Weights of a small mixture-of-experts language model, trained from scratch on English Wikipedia.
Size: width 192, vocabulary 8192.
Training: a variant of SOAP for the experts, 371M tokens, 5595 steps.
Below are experts of layer 5 (counted from 0) of a mixture-of-experts language model. Rows are named gate (a neuron's input weights, with its number), up (a neuron's input weights, with its number) and show model dimensions 0-191. Each number is 200 + 30 x the weight over its row's rms, rounded and kept within 0 to 999.
Before each expert's rows: "comes after" lists some tokens at least twice as common just before its tokens as in all text. This comes from a sample of Wikipedia text that the model never trained on. Tokens count by the router's weight.

# expert 5
comes after: ",", ".", " and", "'", " of", " with"
gate0,170,179,185,193,179,181,198,217,209,143,203,142,205,182,234,195,198,209,240,136,143,217,198,211,159,237,192,187,165,180,209,140,249,222,170,186,194,198,187,187,197,195,221,182,218,186,176,197,213,191,251,200,175,181,191,191,165,176,175,186,229,215,195,190,203,201,222,185,279,204,200,192,219,173,156,235,194,218,169,228,191,214,204,242,169,246,202,159,245,228,194,233,221,228,202,297,217,223,198,219,284,172,225,193,169,155,213,206,185,225,243,198,219,188,224,239,190,201,189,201,191,213,151,235,257,187,221,196,222,165,185,172,205,183,151,171,249,158,199,200,220,234,198,216,220,215,201,256,218,220,131,136,202,208,280,218,235,217,177,198,190,192,191,230,190,182,190,234,228,135,216,197,255,146,191,171,145,177,229,193,169,269,216,160,188,175,219,158,254,198,181,164
up0,124,172,205,253,206,232,236,222,225,222,133,240,211,186,184,192,184,234,245,215,172,193,172,271,200,154,233,221,212,147,192,223,253,180,175,166,200,209,199,178,212,183,254,208,178,224,182,182,211,199,182,198,226,203,217,205,254,192,158,212,185,224,178,181,164,210,208,192,252,206,155,212,134,228,196,181,200,195,141,208,200,158,173,266,214,216,224,207,195,177,203,213,187,240,145,143,189,192,169,171,167,239,213,163,201,267,181,257,226,161,213,178,202,205,200,167,213,202,205,188,165,164,237,220,182,227,223,186,264,224,212,170,226,139,219,186,233,237,190,224,245,200,252,175,173,236,190,161,149,169,250,251,209,220,176,154,224,191,190,223,204,210,176,220,173,168,217,128,196,209,142,236,228,198,214,155,193,189,191,143,218,195,228,193,230,207,189,193,237,220,209,195

# expert 2
comes after: " |", " (", "–", ":", "°", "′"
gate0,157,185,163,230,214,228,215,197,181,180,204,220,205,210,192,191,219,184,204,177,191,239,187,168,215,176,265,169,201,185,162,116,214,236,173,204,202,238,261,197,210,219,211,214,150,144,180,255,174,231,181,174,184,192,228,170,234,191,208,201,213,245,145,212,180,181,240,215,201,162,168,248,172,228,179,193,182,247,239,158,165,177,225,252,153,195,228,173,179,188,177,162,199,225,207,214,240,205,165,219,165,207,258,207,186,221,195,187,136,216,162,233,248,205,203,171,186,192,132,207,179,171,231,232,233,218,198,172,203,229,222,177,205,185,196,209,222,209,222,175,140,182,178,200,229,186,219,142,173,215,185,208,157,196,180,261,199,209,185,218,246,226,178,186,169,257,228,152,210,209,237,151,198,209,212,253,185,230,191,233,260,256,249,213,172,234,142,156,215,240,217,154
up0,219,220,240,168,190,211,203,135,241,203,147,163,187,198,174,169,176,169,215,198,245,186,198,227,187,237,207,222,186,188,136,201,233,156,198,197,179,282,196,182,187,157,186,167,228,156,173,175,173,201,244,252,77,231,233,223,204,235,210,180,242,174,226,193,213,210,245,230,241,227,208,144,190,235,201,227,193,229,212,123,210,207,170,202,231,182,174,219,208,194,152,221,188,172,204,183,204,144,184,208,229,214,191,228,227,193,186,210,210,207,198,177,148,208,158,186,217,197,179,200,225,234,201,217,177,231,170,175,239,225,213,199,200,151,171,167,166,240,214,202,226,210,245,215,209,183,180,196,193,242,172,240,234,176,272,152,189,184,224,233,164,200,159,231,135,209,233,226,207,193,206,206,250,220,232,225,220,203,236,167,192,229,178,183,118,211,197,204,179,200,202,244

# expert 3
comes after: "=", ".", "\n\n", " =", ")", "\""
gate0,208,187,197,182,180,186,234,162,178,173,197,208,215,237,174,213,208,229,224,160,190,201,266,175,188,241,196,213,202,189,174,169,229,153,235,130,186,198,204,197,182,218,150,195,211,142,192,193,164,186,246,251,169,228,188,244,180,189,250,277,185,170,181,243,222,234,203,158,173,195,219,202,222,182,170,187,202,196,188,205,181,214,210,178,193,191,208,186,183,235,279,206,193,184,215,189,193,164,275,164,173,189,261,198,190,223,226,223,193,188,228,259,208,228,248,164,213,248,164,253,224,248,171,180,234,222,187,205,174,199,217,234,230,223,198,124,253,188,147,201,216,260,184,219,189,143,202,180,226,199,239,174,229,181,176,206,196,173,200,126,229,151,148,210,210,229,168,203,197,243,171,181,195,219,144,156,192,217,230,191,207,218,239,147,216,164,219,210,171,200,151,201
up0,237,165,201,192,243,251,165,198,181,255,249,141,158,169,228,187,199,206,213,199,175,185,165,207,143,239,182,188,221,214,170,212,163,271,162,243,228,228,212,208,193,164,219,212,245,257,193,236,246,203,143,144,209,190,230,135,210,191,164,187,166,269,199,212,173,208,218,169,205,223,200,227,182,173,222,202,238,202,222,200,243,190,236,204,228,191,254,226,217,185,149,185,234,207,171,170,207,214,175,183,187,177,162,240,212,219,155,214,176,172,169,136,209,173,180,236,209,178,206,165,175,201,230,190,162,184,176,206,254,216,188,157,184,236,215,192,223,193,233,205,165,141,204,175,188,172,191,203,204,227,165,219,192,217,216,214,179,213,189,232,130,283,207,224,215,197,245,188,255,188,264,220,132,183,212,198,230,191,229,178,178,185,164,195,155,226,181,202,228,208,233,173

# expert 0
comes after: "\n", "-", "  ", ")", "\n ", " •"
gate0,131,163,178,204,202,213,247,175,180,298,162,177,187,197,187,199,255,200,221,190,203,167,157,161,195,269,239,241,184,206,187,241,182,158,210,189,193,185,154,190,235,184,194,166,244,172,185,197,207,198,209,213,214,226,216,170,188,198,172,156,201,187,161,191,126,197,179,158,213,184,181,192,153,216,220,203,207,187,238,226,219,184,237,197,189,232,179,249,149,191,179,220,259,161,252,206,167,208,181,195,260,204,197,162,165,212,199,219,215,197,203,193,199,199,163,218,211,197,151,232,194,171,199,194,208,204,215,186,202,172,182,190,211,246,185,200,206,187,196,189,257,206,216,273,183,202,161,209,197,119,183,202,177,170,270,182,218,232,223,218,205,189,178,255,198,209,230,250,209,239,229,199,187,233,168,220,272,199,214,173,228,222,155,226,223,296,172,210,170,206,162,147
up0,153,192,180,221,222,241,233,216,186,262,210,228,164,211,212,142,229,237,187,218,221,213,157,156,162,218,170,241,167,224,153,210,175,201,156,238,204,213,144,211,213,225,204,204,232,256,206,174,184,219,199,235,232,181,236,204,207,210,170,171,218,252,206,164,194,196,166,153,182,271,171,181,232,181,177,240,211,202,214,167,187,181,162,153,187,208,201,161,237,177,228,221,249,195,254,232,268,191,211,230,189,276,215,186,190,220,151,184,225,174,209,236,155,160,173,174,205,200,237,152,215,228,235,181,180,133,216,181,218,183,225,205,232,224,181,205,157,185,217,202,155,185,171,176,192,201,191,186,166,220,138,210,211,183,175,226,185,224,204,202,195,146,187,277,195,189,163,243,224,210,204,131,214,155,216,216,205,172,174,225,252,251,202,238,228,168,216,160,203,191,173,216